config.yaml
init_std_router: 0.0136
num_attention_heads: 3
vocab_size: 8192
norm: "rmsnorm"
norm_place: "pre"
norm_eps: 1e-05
rope_theta: 10000.0
rope_fraction: 1.0
init_std_qkv: 0.0253
init_std_down: 0.00365
dataset: "wikipedia_en"
Below are experts of layer 8 (counted from 0) of a mixture-of-experts language model. Rows are named router (the router's row for the expert), gate (a neuron's input weights, with its number), up (a neuron's input weights, with its number), down (a neuron's output weights, with its number) and show model dimensions 320-383. Each number is 500 + 50 x the weight over its row's rms, rounded and kept within 0 to 999. Numbers have three digits each.
Before each expert's rows: "raises" lists some tokens whose logits its average output raises strongly, later layers aside; "mostly gets" lists some tokens that are sent to it at least half of the time. This comes from a sample of Wikipedia text that the model never trained on.

# expert 38
raises: "|", "-", "(", "C", "M", "R"
mostly gets: "\n", "\n\n", " co", " pre", "According", "|"
router:535545531424554405491455454536525527490567512408435604521529446458566500484488397533452414519518482550434519491558495522517508437418519480520482512579486414494505519408538535419557511540548463
gate0:610569535541469518445615462522478561437502568551490577394521562524569455565485429562566551430538490488428602477541461541521522479490566522469412448431583453511472438417503469511571547504487523
up0:432463476495514497427524519514507486551405482474472488624454482448509499486562564454555416485437516513550527552585467568510466526498529452503536451553427469439510534627519428415488475521466530
down0:510509481446476389567568417508486504473422587449483406489408434528483596468524447537451518507512521455517579533468499541444570579523445553504426513490489467545455494465509507486480513544474537
gate1:506619548546433479585462462524491507472450400485468573467532499484522392526500490527493482475534507507576595456497479514578555423465450502463492478438488582532461598483513542442536572521610430
up1:489451385527506517502484490623467459559479564485485467506480537610453548488469443488463446554425578470571352469495436521505497456510501473464456526526547544533464417512522563540573458483481506
down1:438417470589515370539453343475564499490434494570569523533482560514503480567543541498463467467404484486538428450436486543513538561545488607396500437386495523430479473559585413531493463511444456
gate2:559446492542495425494508505496512504507441553481482511483492526491584504483564466558496456443518451505460455546457455545531517560570416478500462604482509590557465534465498467451468492518431427
up2:466528505480524511511509512458475523515483446493441508591529454451392469531550582492562511523534586504560575559508525491556513378468483471432435444525403417462511552521511638462545476482535543
down2:509469458470510443480488391587490596492559542523495457552485477489525451499464456516502469541499602481478480522538468545534484532465525509483473428529500556477483455414543471511506537468584511
gate3:508538482366505451422518484513491466611628591435497586513378438513480459490485497434525531501445528483437506498557520421592496548475561519522504549555459458488513549422411538506529494535555497
up3:565509555528526495580514499458450495451502506506507510426536463538469622519510613528472441524442496493555428480419521503468478423526469506499553483519533567456447491484507479447496565364453500
down3:525478349413500542481454505498479471502611510529503486542459486467442559535479476433524389527461486469451410503525472532470468532540509375561538531481473429444576446494495546496540527460550438
gate4:482580446490490547561459499464581503486646436488553467458427468501505451555518526577486486518507493469494487531440456510471559507503534517410517387557418443484524537446598547394498452415555529
up4:447458587585457462490513456554455475468431482484485478528401597486430471482428528500472503467493502504501577519499462524497493585439599470404546417479545459488470516605464581503479541508398535
down4:474511525611445536478498482479532483502474516527494553542396419573439497508438543548532460504593465449522523445509574481573598532597468492455479517554417495447470421448497610548485631516470454
gate5:499493452550470465520565446480502606443417638512546469497550461527429436449441468532527486515467541524417475522501445510513499550526464593531531530550436508417565420466518439531517386489494392
up5:493522516506447522460549451401526577555474527479462532565461541499547486509458493505531513574518550540481581456558435426631407491532466548541612589522541527524526476402518601571498420442472496
down5:496428510473472429468529553520565498532544660534476479660545405457516585464535562461401467441475563560580641542563466490529465557555574552469459482539481450465476464474510543465370492458468516
gate6:511524601450513515512503518469486481613502526434443579472461490511530501525542460485581441478440465500470512494612436474582467417453518547496508427480505523455480550389502501518504523484494608
up6:472583434531455463485481462552563519457377460558456432471657503471463423443495509520448542523538540485487453514454497566450503525542498450553525520511485534560471496563448494476551509537440420
down6:424554655481517506511466424554535465450530439547435558467565547535510542530495488530542455526445422556487490502526488515551443487514530535493550500555550524467564495401458487382537501466487512
gate7:560466444489451455491427507454452460539481456484494580514586490443609496494599469497548509531476560574501521460443439453531533504404398595450546531572495497453609528458502495585456555544468498
up7:478419535497466467420457537471520507530529552550543542537508486529472473404413505534538516484575501491485570484535569630434477437456542535504560515381565492546531443491501454456388414485513564
down7:479464477481604488418422530484504428513612496512522522493491404494513546512391494497493564532495469422577418366585538437474517417505541537493456416465463464509504434519468461465532449521492412
gate8:503467476457522526488543572574438426593554549498551448491449516447504627407370485503484497523459502511577483471494475551372506371547532516573559573553618517438493440489557507497552517456494561
up8:467465477523467490559584515464473543517588589527467508504543480538520547444452498553331487381457591534429566502551434461550533452532492572528528504547473467494524640490534570499577449503433435
down8:492423511495444481517604526521473429553504615475504467546496576423566515547531524552457477529501471487482454498451490550529526517480439549453459578510508501489477518523485527467436508487437396
gate9:581512525371538512411431432575558553438477458506568518494546524475588481484579530505612589524581416468415445478536604525462512474506510485451480428499512569422595547445519408558531470495533492
up9:567422463522600546439423562469412556484540501541585477495476618504452466476474482477494451458580454594503425505483449534451484486474506535456505489473536474444579460465540551459475576573483527
down9:492445563471513407539511355479535523549613514499462472451582418462490491505556590584497520473470498422474453582499425572418559544537596466515536424490551576502552461512525543503459532361485489

# expert 10
raises: " the", " (", ",", " at", "oca", "p"
mostly gets: " ±", " households", " votes", " Votes", " Density", " population"
router:537452580348532419503503444608439493468538522428484504409507510505533450482485456558509443459555544562483478569494569540446385482432457543581555441483456478475515506392464578540484534546490584
gate0:527414501566486501434500484444463510558478543451461567442566557417479526463480464459451483441458490529494493524452473539463592468432545671433552507457476505559467468379473469513558542515474513
up0:522471496505414568468508481511432577550452532453580557490475558445466502537446483468546366493488492571579410535536459500518498537462565619533575490474487458503463504405602478496592543521498539
down0:499464485436500338434497600453505439459539509461461476448554529396430567521536433553524455469507522518605449583485429516496563456537522485499442423502544587539566450517491555527535446530353406
gate1:384533446443518503562518527511493445442537348538487452587518482517482548471447438548471426554511510511461470504569544508474477360560449411471563485580528560588527492531522578452429456512507585
up1:502428569528479528529511486499466454549475458431496528514436523561506511476378517459493477433400580516511520455562530469522434487490439528492527549496558608535578419547617458475477478543453490
down1:512579545544552378535474392495492544461486540517494462524473400478429503503471511466464501459470454563413496508558529372435552492428497506475428529514492554504434440504440528482480602497480474
gate2:518521478435471525512479519471534437544481506563546542524490538527544533541580509466460516485573413463476464435576426415516448434570533496547511419556540542509550437433535494553605508563534498
up2:459449438536507526487493546520558493548519518509539458520440518514441509581501594476394552522667524537422497412546451614490504491502468471540525539481475420534516515494545439516530468529547530
down2:510440494520521428478463467510492451496495477554543503514530408481498483494476551578482519359499472577472570510523502488439427521477509481558478620544558543589540521539428522433448578492475419
gate3:449419573444450447463473500498446487445597464516525478543520458487460559475492520528567506545528484480524519472406466511492426449418474502433529511451477489547467608492520493478441482522488622
up3:550550404477523475502573454458593561493417600449443452493583511564467560493435461349525560545386482509518427570470533524480461498534543479463413477577492438482554515446516435534445517555485444
down3:536527475560485634504487686458595519491532479545501548544499447453504458552445451512478501523542465546583576465525447457525493392518510509457455530442506507480549527502508585469445485434512494
gate4:499448527470442493425565534454458510524457524532555482521499451605469434458503441487511551531478489562474517645542471525504508541565446441514581535494451534472475618427446496430483461520524604
up4:431486473461584381575495574531498553464580510500511516462558497487490506515536540432408508501520456494481378506501398619448498437533417550509393451507470531459450567599541485488531492411499452
down4:544500537425501507460464491479583519489615474534500526504506465487501470482507562501491492467508507522609569514512466384511506482461413482572477407555516567488578470531487508502570588525467495
gate5:602535610432421542572547452514510484541564512495568456413477429510497580607534500533460635462477499429488542391481497573550442494423536585434455454484511437517548494571513511453556496405462541
up5:503533393446459546552527469475520450418601511529553397552501538432515545494477456549534417574579495524531443435535391495393539533466475549476486506503516431532489570472554399497548563493561474
down5:522495425522516302515514435467480414486494509492473459400508572444524578432453589506556507442475492456454513504513493496548486443637537561546531492509465579478554513507469435517524525506502500
gate6:589427451507506487441518498515509599574541541486564453512491496518492547567488462396539555578598448505508538527543453477524539537541505475542522459471510409486582476407514601523505526468496535
up6:451486558399449527577515395519574493515445471485495448518485623452554536518475602531407586500485510488562503559445483454484546418594466558463439560431584569469523558559423506487521450602425469
down6:524524595505505575457542582461533475482527480424500438495584489495544484482460519479471395431568518428454420436504461468478484572395465488424557531582534482478553498514499476608417589568491631
gate7:540469549452582591437484572426586471470585528569546543452493600453537396532497546465463479417512449521519520447545524544455455505446486405391496474494417494511464474446449409505540554518448513
up7:487486391533500362615472504557450486466488468484533565515474437477499503444467452462518531513375560484481450548472454516465535448453590554602560625496522515547473500489452533426438453465524471
down7:522478481505431546486528521459480521497460392586531513543482499490498453604535389463480535493533539513516460441475405562559549532519430548455552535505516487468552498383401567459573439503568456
gate8:498528506453533452502546572405513513534554537493456396549527523581491481466478448459546514425487523483591372454618520528502504437463565474387522487492488514485554543415451487500476486490536465
up8:419553490497593508520594498545499472501613570484549541516478475503483561506448576391541536422521499532459448564452521478504487530443553475489572574453534514493592549492482516425487504466491479
down8:541464408578524534551513452492591602464534427533491493487562520489498461436457396566525474582497540507609635446459454563536435448512564507511568410487506503448456505522552538502526424547451450
gate9:520474391447513447549573476540519514490501469540476503496486346476527545518492375572497421590564555398520529470382527498508499499488543493544492482455553511481522490533407592539526533550427532
up9:486495480362467461532469554615425556526514623493568593578485395456501465420520532440523506572512538453599455484513559487539565465486454496539385499540497573395467618477520481470484543490491517
down9:469452494513487485478580568519457562500526522569469495562465495455500521432470403541518485525458403581441597455590460564537521550512580473448541453519544465501464457562600477489522433572559517

# expert 5
raises: " in", " (", ".", ",", " to", " |"
mostly gets: "000", " million", " 50", " five", " kg", " 60"
router:472532546523466395632517451496537498471522493371433579467556478465524469506444397553527380501514518466487544510455603548438509396423449505529508471520477464498602530429514580494464555538538534
gate0:427481417469437475521510582543526445481550505390515566563500439429481426570527549533598440503383383499378460505551526465491483532535537543507468536484501492476578500490505521515506505468648514
up0:500494497503456530512439439529486531484477478611423470500473552539548564478514474515410607543609536545563462555443549498482567528470437452504541499456485553493477505423492553522513486539438466
down0:393482531466516362506405429423497478522400558537504425500523582415512456526452571550465529568479487476538525491508472528398545504448543546490525440566586502402500557550426454488476495473440546
gate1:467484458545473437488528475509516508535571488512438447512576498440466549488413487493542435462498479459450563483474479410556525479459579578472586574567388605467533591478511492504453472506458490
up1:514398393526492530517511459527528547507530465449472449543558506574496421461504526625480557531421501381522547481408537469408519470530618464495459672442514455537540548559487496551518625506502450
down1:491479469530524578453557485418513523553563402510467587515557475500483504483477531525457512568570491535526595473423547477534538387531519412546482505422516559497486568509532574503520526468527499
gate2:503584516489507447545504451602615567571493492481455440593487460504488548519426445474469526536427537454543487546477558521468485525561508493530484612537593497478523454511484520536497564466463595
up2:509593571475546485525453485601539444551625507441432547553532532471459469524432508503468555512472549429484558462523471487390514601576476479537493559436505439494477405500481512583509561508502489
down2:482459574436572693430429583559464563489563481438394527506434525580464447493551446462480504574513526547556553573503669480541473444508532564587510513412544419474468490480520440402405491502557598
gate3:408456490478420472501531448485449465487529476474430488493492449487494485507494528466474445411508492522483515516582510501487534517584426573494540495546455509507519539583561444433479540568454535
up3:450467463463480592480501469551514474391490548463482587466452511615481451490524479584419455501586525531452542475463509485519435566544492413477604475469432506646488488560490493508578494604518525
down3:546475524533502577588487490473576507467511443601421536552430570476436382513456392436478526455443513533455504516537441503594438531541506499463520494526441478425356564541538492470510450527500531
gate4:469472467484467446519407553554459580463446491476417557491531512492501486401535518538423547443519602499398529537442432480541556426389450611359566545562642507519532514519500417515556476463523561
up4:518522480494490546472437468587503428451506488522559492471451548524500511555564551412624489453575440576550572420454441556444532542476527423594497527413379507506417490492570589453437479386617492
down4:478494430437442317506449559560522469486578525468469461496567482502507448497477441499557496503567536549455492489344544468492533558565470442519559482410451507473419481543528590551501499512566448
gate5:436472480467461506587569471541493450532547510421467521482383550518509524457473448472468423476491451630410439491506445569509482496535575507489494512431585485541609529459479472564495451497483545
up5:442504458494449468511438507376504535505409550481581482456514499572534431432507420484398461505489521586420453469495567593406524491577502475571461414501577563537478459477584504534542505406496522
down5:493483604464466434489417509572489479522528527439519486442485545316570527505483565449478434446489595496488460507579674483574533458525453409511489569474562480377532427531536426492445432548473490
gate6:535456571490460466471534626590519581503351507443448500440488515392543528485524476504547409533454423522543489533592511464420501516480487460566418530447405535408555585432539516508403430568512542
up6:546556435537552560579464488496472508438518546580545483521496496529464513435555506540552557523566602554469456514484492552498597409497624576476553479487483393498454442463555451534564629528486521
down6:442454561383512526491565599446461515474564519441415600505525441460499415482515460410512519455498475525446539537589550487552531614507486455426455455442523508512480586450478555486483537564433462
gate7:540479442430435472506479491494531520446513381487446571515592418610514473505460487522536522554440517465471466501459432516549427523499449514455568526598550489420461635446427518461413525504462570
up7:401492515504520531469500467493493423453442461516475497454513485529452492456368503534556467535460490583511498524537475560556540532443396411495436570592529437503527558514542470452438461473501580
down7:565552532479499663476477364555529537488498507440414612470491469468400570480523537514562465504447565511552472405517478462569578603416564460597510495584460653536501519507525512540486454446554531
gate8:473551599513481429557594485537594499426427468441525539506515434588518568420538563430453471468435526425530471471466476489521492476495512440527568462478446444488524515438499451502506438537540502
up8:565476478499526551531494449620403543573498488509533478535556528490477478490504484535468556535472442554524488487532571554481432527411500492436404533504548524546448466523551551556535455515495493
down8:484468514601506417455547479438540471461551495435521525469487547555539454515568466558560463420533461441530504500458522394432548486503560537496606530504558587497519535533455472484413508529558411
gate9:441536382477492462533449533530453504536474583376505542494468473513481537497560495478501471449562535436521551448485566479445460514513495445493563507486571524490479513526453584461481509509493557
up9:435395552556530451575492518529452533495472490538404484443477536441540527498513477558505501544449439523520489557471474607542473477427516559635472504447501471541463482475431473528490569523540441
down9:482398482471502388486442457425459468501503465512506472512481444445563418543534566462424483546491464601440472492523518536501421459521466533508598517470461484506498546590431483420464464508504426